Weights of a small mixture-of-experts language model, trained from scratch on English Wikipedia.
Size: 9 layers, width 448, vocabulary 36151, 103M parameters.
Experts: 4 picks a token, a shared expert of 576 neurons.
Training: 368M tokens, 6130 steps.
Below are experts of layer 6 (counted from 0) of a mixture-of-experts language model. Rows are named router (the router's row for the expert), down (a neuron's output weights, with its number) and show model dimensions 56-111. Each number is 128 + 32 x the weight over its row's rms, rounded and kept within 0 to 255.
After each expert's rows: "comes before" lists some tokens at least twice as common just after its tokens as in all text. This comes from a sample of Wikipedia text that the model never trained on. Tokens count by the router's weight.

# expert 40
router [169  82 144 154 161 111 101 161 113 142 126 109 103 137  96 156 109 116  20  64 133 129 165 134  94 129 114 111 112 187 148 108 149 152 110 131 162 110 112  86 122 130 129 129  94 132 113 169  87 170  71 113  49 115 129 124]
down0 [ 97 152 148 163 144 136 156 131 119 104 111 101 125 196 105 154  93 109 146 106 154 169 166 136 139 131  96 104 134 169 127 106 117 153  71 148 153 157 150 115  72 146 128 107 160  94 150 102 127  93  93  96 136 204 104 117]
down1 [160 196 134 114 161 178 161 138  52 131  73 131 157 140 122 142  60 116 168 152 110 126 123 141 127 126 148 157 191 119 133 186 173 110 156 178 155 102 148 177 151 134  97 150 162 149 213  99  80  97 144 164 125 160 147 105]
down2 [154 145 119  90 154 152  87 104  94  92 120 146  76 156 187  54 131 129 136  98 145  92  73  66 123 138 114 114 140 151 105 107  65 144  46  72 121 151 145 134 130  91 155  72 156 187 106 140 151 100 117 183 105 104 162 153]
down3 [ 91 128  94 147 137 106 119 137 138 115 104  92 141 137  99 136 156  88  95 144 107 137 148 121 123 112 165 121 133  86 132 148 202 115 183 133 117 134 133 156 127  86  93 164 125 137 151 116 134 115 184 115 149 122  33 130]
down4 [ 83  91 159  95  73 136 151 137 108 116  98 154 100 123 111 123 116 135  57  95 138  92 110 103 173 126 132 115 125 202 135 165 173  94 186 124 151 140 113 145  53 180 151 162 106 121  87 142 103  75 167 181 117  72 180 138]
down5 [ 94 127  23 154 100  82 118 147 119  86 170 165 116 119  93 124 133  94 150 103  75 115 124 186 132 140 138 162 101 106 135 126 102  92 178 117  77 118  46 140 100 175 211  88 185 119 124 121 157 108 138 132 114  93 113 113]
comes before: " ", " —", " October", " September", " May", " March"

# expert 60
router [137 123 139 149 131  89 185 124 139 133  51  97  14 126 208  96 160 112 149 150  76 110  97 124 133 160 136 118 143 121 215 133 173 188 133 115 170 137  90 102 116 119 134 103 148 176  72 132 139 120  90 131 106 112 126 127]
down0 [107 115  83 105  98  90 119 143 102 121 121 120  91 138 109 165 132 104 112 140 125 118 142 135 136 171 115 125  94 117  99 152 186 133  92 141 136 122 117  97  80 180 132 147  95  86 139 109 120  86 115 124 130  98 101 123]
down1 [114 155 156 151 162  98 164  71 113 114 100 138 100 108 150 211 207 148 136  68 131  95  58  97 139 109  77 144 169 121 146 107  89 145 101 127 141 120 155 157  67 144 115 113 135 149  99  70 139 119 107 147 148  66 134 131]
down2 [ 82  86 156 114 166  72 118 126 107 122  83 127 122 199 136 160 162  98 118 145 126 130 139 134  83 159  81 162 181 158  80  99 118  96 159 167 149 154 167 129  74 156 133  52  60 142 132 134 107 193 104 142  90 170 106 106]
down3 [ 65 162 119 121  83 136  83 141 121 101  90 128 158 126 161 129 127 155  87 143 133 132  45 120 127 219 132 135 138 157 146 159 127 131 140 107 137 142 108 141 129 117  63 104 152 195  97  92 128 125 111 187  97 109  99 172]
down4 [121 183 155 192 101 119 109 129 119 144 192 133 130 144  91 122 122 109 121  94 138 122 117 135 190 147 130 109 144 164 120  99 127 119 116 144 117 108 124 193 116 126 135 128 165 192 161 116 146 127 129 134 103 152 122 157]
down5 [ 71 117 186  59 153 131 184 105 158 124  40 152 197 162 149 158 116 122 117 183  97 114 164 106 108  99 210 112 144 133 115 131 165  79 150 139 127 117  69 147  83 124  95 107 152  56 115 117 105 140  76 116 123 119  90 133]
comes before: " ", " \"", " The", " List", " A", " No"

# expert 1
router [138 144 106 154 167 159 111  78 131 132 109 115 135  73 117 110 138  62 144 161 143  78 199 124 154 147  75 107 109 121 140 100 128 161 106 147 102 104 129 167 186  76  88  55 131 135 116 211 108 171 117 102 193 155  92  81]
down0 [160 193  74 148  88 144 148 122 153  94 129 123 117 102 112 155  79 174  57 147 102 154 140 120 162 104  92 106 140 171  92 177 128 121 119 120  62 141  97 111  90 112 117 159 121 205 129  86 163 102 126  76  97 123 160  92]
down1 [ 98 152 130 144  89 117 136 206  95 172 101 125 108 134 156 120 125 135 124 144  86 135 128  86 152 115 160 150  94 147  85 114 130 117 117 137 159 150  81 101 166 142 116 154  98 112  54 150  47 112 131 183  73  76 179 147]
down2 [ 71 134  68 146  61 107  96 140 134 190  80  98 102 129 142  73 103 104 127 111 181  69  90 179 122 108 176 181  78  85 102 130 110 154 101 168 120 143 169 153 114 175 208 105 121 162 113  99 105  97 127 137 113 158 108 102]
down3 [104 106 154 120  80 117 134 103 142 179 126 106  89 112 125 103 115 113 160 134  83 153 147 168 148 103 161 169 136 167 158 109 135  87 171  88 145 139 141 156 145 135 189 147 137  74 180 125  77 148  53 191 150  92 136 120]
down4 [ 97 130 104 146 126  62  19 145 127  97 145 126 146 118  33  73 165 145 100 165 201 131  90 105 144 152 127 156 225  83 114 128 123 127 112 147  93 110 111 150 103 162 133 113 126 101 142 143 111 117 157 127 217  92 153 118]
down5 [106 142  60 135 124 150 155  18 117 132 159 142 106 125 125 122 112  99 145 158  91 206 125 180  75 129 101 122  71  66 136  92 127 143  92 160 177 142 154 156 198 100 123 166 166  97 128 134 184 160 102 120 164 142 154 119]
comes before: "-", ",", "|", "–", ".", "=="

# expert 43
router [118 194 161 122 179 162 168  67 130 113  93 148 110 137 165  78 133 113 149 145  78  95 184 184 133 157 115 134 163 129 139 150 159 141  88 172 122 119 118 109 139  92 142  86 100 136 114 125 153 112 131 142 152  87  93 126]
down0 [ 80 141 180 103 212 151 127 117 107 141 144 126 121 146 127 140 185 101 107 177 120 146 153 112 184 109 161  85 159  49 100 153 151  79 211  90 155 134 197 135 166 130  62  96 132 161  86 174 103 162 145 151 137 106 135 163]
down1 [105 146  96 155  63 161 114 155 171 119 121  62 109 150 109 145 131 148  92 173 106 117 160  93  97 138 113  74 153 100 137 129 165  89 110 133  97  94 103 166  63 157 115 162 108 175 153 108 142  84 107  97 131 113 147 126]
down2 [136 130 113 159 171  86 127 165 172 129 143 118 116 111  74  97 203 158 138  89 143 165 151  79 118 109 104 107  83 128 152 147 127 187  86 145 168 140 139 122 111 154 123 134 168 128 142 128 159 126  82 132 190  79  97  96]
down3 [ 99 144 131 102 106 175 115 136 176 108 129 162 169  72 109  83 133  98 137 113 118 132 133 186 142 125 165 162 121 140 131  93 130 123 107 130  99 155 167 113 134 159  80 160  95 105  96 152 118 106 143 127 108 111 178 116]
down4 [128  50 143 128 159  62  85 123 122 157 168 198  94 194 178 163  96 153 157 139 137 127 157  98 194 117 202 150 161  73 135 130 137 104 107  99 130 123 148 146 112 125 108 101 122  89 151 121 138 103  92 240 104 132 126 153]
down5 [125 106 187 126 167 213 104 100 112 145 171 158 128  97 136 153 105 102  99 147 151 135 102 148  95 152  82 147 110 203  66 117 110 176 127 177 125 161 135 146  92 145 127 119 134  91 157 180 149 196 136 143 155 115 138 124]
comes before: " ", " the", " he", " \"", " it", " she"

# expert 65
router [ 99 129  92 146 133 164 125 102  60 105 128 167 155 173 189 162 103 132 148 131  87 134 129 111 169 159 113 121 121 120 152 123 130 123  42 108 107 133 112  54  97  75  96 125  76 203 101 126 175 175 178 159  95 111 129 131]
down0 [119 144 199  96 197 198 192  86 150 122 117 181 142 121 156  88  70 120 147 160 166  92 119 129 170  84  88 142 104 110 176 146  71 168  56 142 143 130 116 128 188 148 135 103 147 142 168 137  78  88 152 142 137  99  66 129]
down1 [115 142 143 118  89 158 124 122 135  78  73 178 125 115 147 132 135 130 115 124 162 133 108 118 155 145 130 142 150 143 136  80 118  99 124 149 135 152 104 141  68 128 100 131  62 178 113 131 145 163 196 104 107  95 117 100]
down2 [111 173 141 126  96 144 149 140 125 147 147 147 172 128 132 120 105 199 141 143 174 111 182 134 145  73 184 114 105 156 195 102 103 172 117 118 109  76 115 144  83 106 162 119 175 119 172 176 121 166 174 159 131 117 165 152]
down3 [ 76 108  74  91  95 185 144 139 132 114 111 160 142 178 134 187  91 143 114 142  62 100 114 185 138 120 152  99  69  79 158 109 107 159 132 136 157 146 110 103 116 144 169 142 113 147 122 114  91 108  67 172 133 164 141 133]
down4 [123 117 102 101 126  97 159 133 148  99  75 139  61 147 145  48 124 125 112 129 131 163 138 140  90 103 130 184 144 215 126  91 169 178 191 123 130 115 128 163  84 191 153 203 174 126 106 127 127  91 128  75 147  97 109 154]
down5 [154 114 141 133 200  72 107 142 187 113 133 121  49 148 141 126 154 103 118 123  86  97 114 116  36 107 149 152 108 160  95  97 116  84 133 129 155 136 167 152 162 107 140  90 167 121 149 157 166  68  85 106 119 144 149  98]
comes before: " ", "%", "0", "000", "00", " %"

# expert 68
router [134 139  90 106 136 130 136  88 158 164 106 106 113  67 187 139 173  85  84 164 117 153 154  97 143 191 125  99 113 109 101  80  96 221  99 157 125 121 174 129 121 131 115 172 145  92 108 160  94 195 130 125 139 109 125  60]
down0 [143 176 105 149  89 107 180 162 110 146 166 204 140 123 111 113 141 135  84 164 132  65 177 175 153 111 110 131 161  88 117  89 113 146 148 171 114 126 104  87 155  71 149 163  95 144 175 131 141 117 115 170 165 154  98 104]
down1 [114 135 136 113 129 172  90 150 158 188  95 156  91 104 163 155 112 105 131 116 182 166 119 128  88  94 169 140 134 150 115 109  98 109 139 184 119 194 126 129 116  66  96 165 151 149 126 111  91  77  89 149 106 109 146 111]
down2 [121 116 113 150  65  85  35 150 126 114 151 176 136 129  95  55  86 204 112  95 158 113 101 100  30 118 105 131 100 186 103 114 157 135 114  97 133 115  98 158 194 104 120 140 134 106  92 120  98  78  71 107 143 129 111 139]
down3 [134 162 168 111  94 155 140 132  99 133 127 111 189 114 159 172 188 158  82  90 151 151 120 119 174 149 190 139 111 163 137 124 112 169 125 132 134 124 161 166 145  79 131 122 160 119 138 103 129 152 122 124 136 118 134 122]
down4 [ 92 156  76 141 123 134 149 128 126 100  77 142  95 131 185 152 106 129 122 123 189  97 121  78 112 122 114 198 115 148 162 163 186 118 120 193 144  87 154 178 151 164 144  97 125 128 123 125 133  15  93 118 106 125  95 165]
down5 [119 115  72 169 210 107  68 176 107 115 157 148 126 109 110 119 127  99 152 115  79  96 118 125 122 145 117 188  91 146 119 111  69  83 140 185 122 101 133 144  62 110  90 123 107  87 142 107 133 199 174 118 117 142 176 128]
comes before: ",", ".", " and", " of", " in", ".\n\n"

# expert 56
router [120 158 107 156 149 147 107  35 149 132 111 151  67  93 156 156 175  91 126 134 118 110 157 128 160 159  91 153 113 137  92 105 111 158 132 109 128 111 184 108  75 123  94 125 106 114 102 199 115 107 142 137 118 118 116  82]
down6 [115 103 117 108 162  92  77 109 159 103 145 172 107  68 166 190 120 114 106 119  99  53 142 126 117  97 160 159 162 151 144 124 144 190 142 114 140  96  88 106 144 181 158  34 120 114 112  82  81  93  82 204 148 156 125 131]
down7 [ 87 180 196  32 101 154 124 148 107 139 132 165 120 150 108 177 158 108 137 180 103 150 129 133 124 128 196 119 138 104 156 104 179  61  85  89 170  72 119 114 134 176 135 160 147 164  89 138 173 127 165 180 134  81 134 117]
down8 [ 86 108 108 161 171 156  99 141 183 101 165  82 158 130 142 104 155  79  80  54 161 106 150 135 174  94 116 144 119 161 138 102 153 156 155  78 127 148 143 149 119 115 146 167 115 129 136 128 127  66 166  76  90 108 110  86]
down9 [116 118  97 126 128 133 135  98  79 175 145 176 131 190 170 168 108 119 150 133 155  62 102 102 162 114  54 121  57 136  97 110  86 133  99 116 121 115 163 112  91 179 102 141  84 130 213 164 136 133 120 156 146 135 173 134]
down10 [121  75 153 155 196 166 105 128  65 166 178 132 213 207 147  96 135 122 146 179 104 148 106 124  47 114 110 133 192 127 115 156 138 118 118  90 144 134  75 114 116  90 145 129 114  72 168 109 181  83 110 146 122 106 115 106]
down11 [ 92 140 163 137 146 112 114 124 164 168 154  90  87  72  77 122 129 152  94 136 148 116 203 119 115 125  72 149  62  68 151 125 174 140  82 134  89 139 122  79  63 155 140 140 137  91 138 170 182 110  82  95 131 124 102 160]
comes before: ",", " of", " were", " and", " are", " in"

# expert 41
router [139  85 146  93 161 143 131 114 139 155 138 150  95 160 145  96 155 146 107 115 104  84  90 122 107 125 118  83 108 115  93 171 118 140 158  97 155 126  79 194 154 166 138  57 167 111 121 132 156 152 174 126 129  87 134  99]
down0 [119 128  75  93 164 147 146  70 127 120 122 130 117  85 132 127 143 161 105 136 148 138 175  79  83 118 126 133  76 201 123 110 128 170  87  99 127 113 114  77 188 168 144  82  90 107  85 111 108 171 106 167 132 114 121  75]
down1 [131 154 164 125 159 115 188 120 154 172 134 100 130 111 128 131  98 112 154 136 133  88 101 159 100 133 108 144 111 108 140 145 178 101 110  78 107 114 103 118 134 124 186 152 116  98 156 188 115 112 101  82 122 142  53 185]
down2 [123 102 129 124 114 154 138 140 125 143 139  61 152  93 162  95  93 159 152  76 143 109 125 139 131 118 124 193 106 133 111 123 133 107  76 119 145 172 102 105  71  72 168 128 122 133 188 126 149  76 110 139 129  97  88 138]
down3 [ 98 117 150 169 120 128 130  73 181 107  62 120 105  88  84 139  68 120  72 150 134  75 125 108 137 167 176 139 140 107 129 132 133 143 139  96  63 155  99  88 107 149 113  89  96 108  93 140 122 148 137 139 151 133 124 136]
down4 [127 110 153 163 194  91 111 150 123 142  98 133  67 161 152  90 119 170 188 117 109 166 186  81 132 107 154 135 150 130 160 144 105 147 112 122 211 145 115 148 129 161  82 150 110 116 145 223 106 126 182 160 104 100 153 144]
down5 [100 140 161 138 173 115  93  85 135  84 173 152 169 167  77 140 109 198 106 154 136 136 206 108 139  97 157 150 128  76  69 136 160 183 103 140 113 186 125  89 157 136 158 142 138 155 144 185 108 169 120 168 158 164  77  97]
comes before: " be", "1", "2", "3", "4", "5"

# expert 21
router [119  86 105  85 169 135  97 125 126 100  84  99  48 143 115 151 123  61  66 143 125  84  80 115 109 150  83 117 151 142 115 129 119 147 100  83 169 154  86 140 143 160  92  80 130 137 122 155 136 134 120 125  94 114 141  79]
down0 [167 122  98 164  96  81 188 127  83 183 102 125  75 154 160 162 133  87 149 112  57 108 111 111 149 124 128 105 138 127 134 139  88 139 117 113 133  96  98 129 171 121 107 148  79 226 104 149 144 118 130 111 144 159 128 122]
down1 [178  99 146 102 123 159 165 164 129 139 139 156  23 156 115 195 101 111 100 194 113 144 120  89  91 121 143 182 100 148 125  67 130 181  91 152 175 177 129 157 139 170 116 161 129 117 111 135 113 130 133 123 151 161 117 148]
down2 [ 95 120 106 135 101 129 157 138  92 128 109 101 196  87  93 155 163 169 133 106  80 167 188 150 154 199 131 124 174 135 119 140 142 116 178 177 201  95 155 150 126 110 143 156 138 126 158  81 116 110 111 128  82 109  96 139]
down3 [149 133 123 148 138 132  88 152  85 100 156 132 122 186 102 105 113 118 131 140  93 134 158 142  87 106 228 103  90  56  90 124 145  68 131  72 139 135 168 178 101 143 154 163 190 127 150 178 117 126 136 127  88 144  48 150]
down4 [127 192 141  91 194  93 114 100 149  96 146 140 104 153 131 124 158 123 116 138 123 183 126 183 128  99  79 137 135  75 173 103 128 144  80 138 104 114  74 154  89 169 120 121 158 155 129 163 130 105 116 100 115  85 129 141]
down5 [175 120 166 134 131 157  71 130 142  62 135 115  87 155  93  87 155 199 130  81 125 109  93 116  97 116 137 118 157 167 151 141 108 113 198 142 163 116 104 162  59 122 165 164 117  74  84 110 137 106 157 149 112 149  67 190]
comes before: "1", "2", "3", "10", "4", "5"

# expert 25
router [ 83 144 166 134 155 103  79 113  90 166  64 127  99 140 135  90 145 173 115  95 100  79 178 115 124 133 117  99 143 117 152 102 127 189 155  74 101 163 155 153 130  43 105  64  92 127  62 153 137 102 136  96 139 125 136 128]
down0 [124 113  95 108 157 143 141  77  87 136 199 147 121 117 151 110 135  49 193 119 105 145 120  93 135 115  69 125 204 152 183  82 135 134 129 160  93 115 118 125 110 164 102  71  59 141 133 147 169 139 183 139 149 113 105 134]
down1 [ 76 155  97 161 148 141 105  81  35 133  92 114 144 127 140 120 102 133 105 181 130 151 129 137  78 152 129 117 165 148 126 113 116  96  77 114 159 123 122 145 102 116 126  95  94 153 127 224  79 117  98 145 153  97 128 100]
down2 [165 126 136 125 161 144 159 133  91 163 153 120 110 104  84 151 103 161 171 126 173 105 131 151 109 186 107 149 172 237 165 111 163 116 108 103 161 154 136 170  82 138 145 134  93  82 188 230 156 106 130 126 163 157  84 138]
down3 [175 155 122 148 150 121 111  65 150 110 189 109  60  89 125 150 140 108 106  82 138 116 124 140 192 125 121 157 105 168 179 148 104  69 110 112 140 140  72  98  92 159 118 125 105 148 168 119 182 169  33 145  92 187 151  74]
down4 [101  84 107 103 141 152  78 127  82 159 137 185 109 131  76  65 117 150 141 135 106 122  83 120 179 131 133 162  56 132 145 128 100 161 114  91 185 200 117 116 115 136 126 139 147  98 109  80  91 139  86 102 219 100 106 138]
down5 [ 88 133 179 100  85 130 137 154 146 150 107 145 136 165 130 126 148 141 128 148 158 138  68 166 111 138 134 168 179 117 119 152 122 140 125 151  87 112 116 174 143 132 120 157 115 185  95 103 105  88 137 127 136 102 127 150]
comes before: " ", " time", " season", " century", " first", " year"

# expert 3
router [136  97 192  81 127 205 115 138 151 172  34 147  95 157 170 150 130 140 110 136  82 114 165 175 138 122 110 116 119 127 179 146 213 146 163  97 186 131  91 109 103 121 165 140  93 132 127 151 135 108 155 137 137  72 123 124]
down0 [ 97 111 114 140  68  89 168 121 146 173 156 165 126 145 130 140 117 141 109 116 168 160  93  78 138 183 127 117 116 132 128  50 167 128 226 108 134  93 122 201 163 134  61  84 134 135 131 172 113 150 180 112 120 147 137 157]
down1 [122 136  82 110 115 168 123 154 120 147 109 139 191  69 130 131 143 119 149 158 183 111 162 113 135  75  73 142 149 158 123 144 114 163 153 169 172 162 161 123 100  89  99 150  84 103  79 106 176  89 106 161 157  56 166 124]
down2 [174 146 183 137 134 144  95 125 138 111 108 171 130  79 151 130 146 135 111 162 156 177 121 112 143 125 152 145 117  53 113 140  71 165 126 149 133  87 138 154 141 148 143 151  93 147 118 151  96 189 212 134 154 144 130 174]
down3 [ 81  91  94 152 152 115 167 128 164 103 162 153 190 149 135 121 144  56 147 169 119 116 129 120  98 135 139 119 189 140 115  66 117 137 105 134 131  88 230 180  94 119 159  83 109 129 126  76 196  98 126  69 164 198 166 178]
down4 [123 117  77 125 115 124 153 170 129 136 158  65 150  91 210 162 176 106  83 137  80 127 154  82 175  61 136 132 110 143 102  87 107 118 189 130 133  78  60 124  94  54 104 208  92  93  99 113 122 135  92 123 164 129 135  99]
down5 [ 94 111  93 125 125 118 118 109 111  85 139 114  99  77 141 121 165 146 157 116 122 182 124  96 172 121 156  65  98 115 114 113 111 177 144  97 145 140 161 136 128 121 139 164 215  88 129 110 177  93 124 122 105 116 136  91]
comes before: " ", " The", " A", " N", " —", " L"

# expert 57
router [ 99 141 114 152 132 140 131 110 135 112 131 135 142  89 164 149 166 114 106  55 130 152 167 110 139 141  79 122  93  95 107  62 170 118 110 131 114 138 116  70 111 154 141 114 127 152 104 199 143 126 179 109  96 122 140  77]
down0 [137 134 130 114 120 157 125 109 137 169 178  97 140 154  84 124 149 150 171 128  79 108 174 115 173 146 182 153 147 142 102  76 103 115 126 156  63 129 179 158 138 204 111 131  97 135 129 171 190  92  98  89 124 127 113  83]
down1 [122  69  91 167 148 111 139 151  96  95 146 129 106 181 160 162 117 121 135 145 186 118 144 115 107  75  77 142 150  96 175  63 121 144 159 177 132 148 145 129 125 147 122  89 122  85 162 129  92  90 111 148 221 126  99 130]
down2 [ 62 125 113 170 179 115 149  92 168 114  99 118 127 130 147 134 123 152 183 129 176 146 108  96 129 174 138 133 114 112 158  90  96 117 135 116 115 133 146 116  71 142 170 182 115 134 148 109 123 148 202 132 109 142 161 159]
down3 [149  98 172 216 149 166 127 166 126 133 108  92 141 100 131 116  98 193 174  69 107 122 114 136 179 109 142 127 125 164 146 131 101 165 186 159 167 106 183 109 109 106 124  83 140 166 196 113 119 222 126  96 147 110  56 146]
down4 [117 128 151 139 137 136 159 186 101 135  86 134 157 133 133 121 142 122 123 132 137  77 161 120  86 146  75 118 108 111  79  81 139 107 146  96 151 175  86 128  88 138 127 174  92 126 114  98 147 163 115  78 164 166 103 135]
down5 [102  74 147 124 116 161  87 134 108 132 136 147 127 127 152 135  91 103 126 141 104 171 145 119 135 118 131 181  49 143 124 143 166 134 102 140 169  76  83 175 149  97 160 158  73 190 230 129 131 132  78 129  79  57 150 130]
comes before: " |", " |\n", " in", ".", " to", ","

# expert 36
router [100 111  75 151 163 114 102  64 130 161 115 152 177  88 196 137 148 117 111 103 139 140 129  83 100 144  87 130 122 133  96 106 199 120 119 134 117 117 132 109 155 133  89 163 148 108 111 123  99 153 113 136 140 122  93  77]
down0 [ 87 161  99 112 103 210 119 151  96  78 173 134 140  87 123 110 106 169 178 203 140 116 141  95 100 210 126 152 134 188 140 105  91 111 146 163  96 111 132 119 100 125 131 101 152 114 160 107 113 141 117 118 114 126 101 116]
down1 [153 128 163  41 155 138 109 116 139 156 167 194  98 125  91 160 128 135 106 136 120 129 153  86 108 149  84 115 170 134  75  95  95 137 147 110 176 127  99 112 114 164 127 124 185 143 130 142 105  87 196  82  77  79 165 113]
down2 [174 140 123 110  81 131  87 110 200 117 120 150 135  94 138  94  74 127  69  86 150 185 142  97 101 119  61 128 132 143 138 132 148  82 159 122 137 104 102 109 120 177 131 173 132 122 126 137 165 125 215 171 106 176 130  72]
down3 [102 119 172  85 113 120 119 150 155 130 133 141 130 101 112 102  67 129 185 103 159 125  81 134 112 143 149 187  84 144  77 138  92  92 152 171  82 147 147 103 140 176 142 197 165 147 177 138 100  97 156 120 158 119 165 138]
down4 [136 131 142 173 113 155 128  65 107 111  86 155 130 125 117 113 131 181 136 129 132 115 102 101  97 102 117 177 141 114 102 104  75 130 122 161 175 101 127 134 102 144  98 111  94 101 161  99 144 172  83 113 129 144 148 116]
down5 [113  71 135 139  92  99 151  98 107 189 185 140 133  52  94 120  82 101 172 167 193 174  90 150  86 105 170 173  67  79 153 110 119 134 118 147 106 145 149 179 103 141 113 160 137 138 118  98 119 174 145 134 162 190  80 125]
comes before: " |", ",", " (", " |\n", ".", ")"

# expert 30
router [117 191 106 176 168 134  44  78 159 110 104 102 106  89 145 182 103 143 153  50 149 138 104 138 195 161  92 125 131  69 119 121 128 109 111 168 121 125 162 169 157 113 122 153 121 100  66 157 150  76 165 128  92 113 106  65]
down0 [159  59 153 128 123 123 163 149  51 159 153 117 125 102 100 139 111 142 108 105  84 132 190 138 104  98 141 108  82 165 117 146 141  72 182 147 103 120 109 141 115 146 131 138 167 158 161 193 114  56 101 104 101 104 133  85]
down1 [172  82  73 159 114 116 160  97 141  74 107 131  84 141 135 133  73 140 183 140 121 122 142 115 153 128 122 185  65 148  89 110 143 125 115 169 107 129 163 128 152  63  93 103  50 184 140 132 142  61 124 110 146  95 117 158]
down2 [152  88  82 171  88 116 130 122 119 217  74 128  72  63 185 203 132 109  41  61 165 151  96  86 123 109 158 156 145 125 108 119 104 162 158 123 121 107 213 159 160 165 144 129 123  64 115 134 150  94  98 175 171  86 154 126]
down3 [179 116 102 128 123  73 150 150 127  98 169  88  92 119 171 143 140 144 110 108 160  96 163 138 152 136 130 135 117  97 139 133 108 133 198 135 112  71 177 123 108 153 153  78 114 101 135 128 135 105 100  95 170 154 149 134]
down4 [147 115  93 148 139 132 117 140 196 115 103 134 167 131 158  74 142 100 144 128 154 164 108 132 103  77 141 117 151 127 134  68 180 181  67 136 104 131 163 153 152 148 123 180 151 164 128 159 134 119  96 103  75  77 148 114]
down5 [144 138 143 170 117 160 124 167 108 131 115 148 179  89 126  61  88 103 130  93 119 137 128 138 148 131 123 107 189 124 152  74 130 153 182  95 100 144 129 155 105 127 163 205 146 182 104 127 125  99 115 130 123 130 187 129]
comes before: " |", ",", " in", ")\n", "==", " |\n"

# expert 79
router [ 67 134  86  89 139 121 136 127 148 146  86 120 105  65 156 114 120  89  77 135 142 125  91 142 139 162 109 124 109 140 131  73 155 128 139  97  96 134  64  93 152 126  65 165 196  93  80 148 161 158 134 149 128 132 120 110]
down0 [160 129 104  99 130 104 145 156 140 108  81 117 133 108 163 133 129  98 153 101  97  94 128  96  84 171 187 165  93 167 161  60 161  65  86 102  70 162 116  80 146  95 138 101  75 170 103 125 165 114 131 151 118 150 136  77]
down1 [ 90  98 103  95  93 154 100 147 137 124  89 119 106 127 139  68 172 145 120 124 129 143 152 131 139 145 141 163 146 179 163 119 100 109 103  79 135  64 126 109 136 143 133  89 130 145 116 128 108 117  51 171 125 173 116 143]
down2 [145 204 113  99 117 148 163 110 146 111 109  69 164 126 131 201 126 103  82 117  97  93 134  80  87  80 107 143 127  85 162 118 115  98  88 146 136 146 138 197 110 116 129 109 135  95 113 105  80 176 105  99  89 160  98 137]
down3 [ 86 148 105 157  68 143 179 129 135  78 139 182  69 127 147 142 141 125  91 152  88 105 124 139 123 110 100 105 144 116 141 124 166 136  99 113 191 112  98 106 189 138 145 170 162 191 162 145 138  89 125 117 103 112 101 117]
down4 [140  85 117 178  77 132 128 162 150  61 125 132 149 100 149  92 163  96 188 176  80  84 115 138 139 145 141 131 143 183 148 120 150  93 145  89 126 126 145 132 155 118 139 137 162 108 179 114 144 132 127 108 142 153 155 127]
down5 [147 190  85  56 121 125 148 148 132 147 128 135 103  99 138 211 104  98 105 100 149 111 100  86 175 121 153 123 124 187 107 187 128 143  97 118  84 203  59 148 148 143 143  88 103  60 204 127 137 115 149 127 141 145  78 178]
comes before: " of", ",", ".", " in", " and", " was"

# expert 9
router [109 140 117  91 134 147 130  46 146 168 129 134 107 130  79  99 175  59 135  83 138  99 113 120 154 122 138 137 111  61  97 151 123 153 150 101 161 135 123 138 111  70 116 161  96 154 143 104 107  90  88 114 154 173 104  57]
down0 [172 151  92 122 138 120  57  88  54 157 148 146 147 114 126 131 188 145 101 118 149 130  67 116 149  90 156 110 101  91 132 166 135 102  72 107  86 147 161 182 131 126 122 166 136 110 162 135  62 148  99 142 102  86 166 159]
down1 [102 128 154 167 111 131 148 117 181 164 107 133  98 118 142  64 158 114 106 170 138  38 205 108 145  83  86 109 163 129 186 167 203 172 139 139 143  76 192 134 123  84 116 133 158 171 125 101 123 143 149 121  96 104 135 130]
down2 [ 88 122 128 128 110  92 119  89 128  37 126 122  94 102 149 148 146 135 122 154 124 146 123 137 159 133 117 112 116 105 165 144 142 119 121 166 151 148 119 135 155 150 116 182 113  97 119 163 144 129 126 203 127  92 151 156]
down3 [126 124 122 139 106 119 127  92 140 139 145 168  85 138 117  94 129  85  88 173 154  97 124 142 186 136 104 174 117 156  89 144 120 100  77 130 122 100 143  93 148 127 138 119 116 155 165  84 173 175 122 171 134 115 142 155]
down4 [169 146 137 218 135 134 160 143 146 141 118 152 129 135 139 101 107 124 217  80 141 190  92 114 119 164 109 108 110  96 108 141 160 126 136 174 117 136 146 216 144 105 106 163 149 121 154 142 127 100 171  65 105 166  98 128]
down5 [ 63 134  97 106 130 120  58 122 139 110  76 164 112 131 103 101 139 102 111 132 101 112  90 138  69 115 136 103 144 128 196 129 127  54  87 162 158 156 123 124 166  91 130  94 170 128 189 170 120 115 169 165 106  92 136 104]
comes before: "–", ".", "-", ":", " |", "°"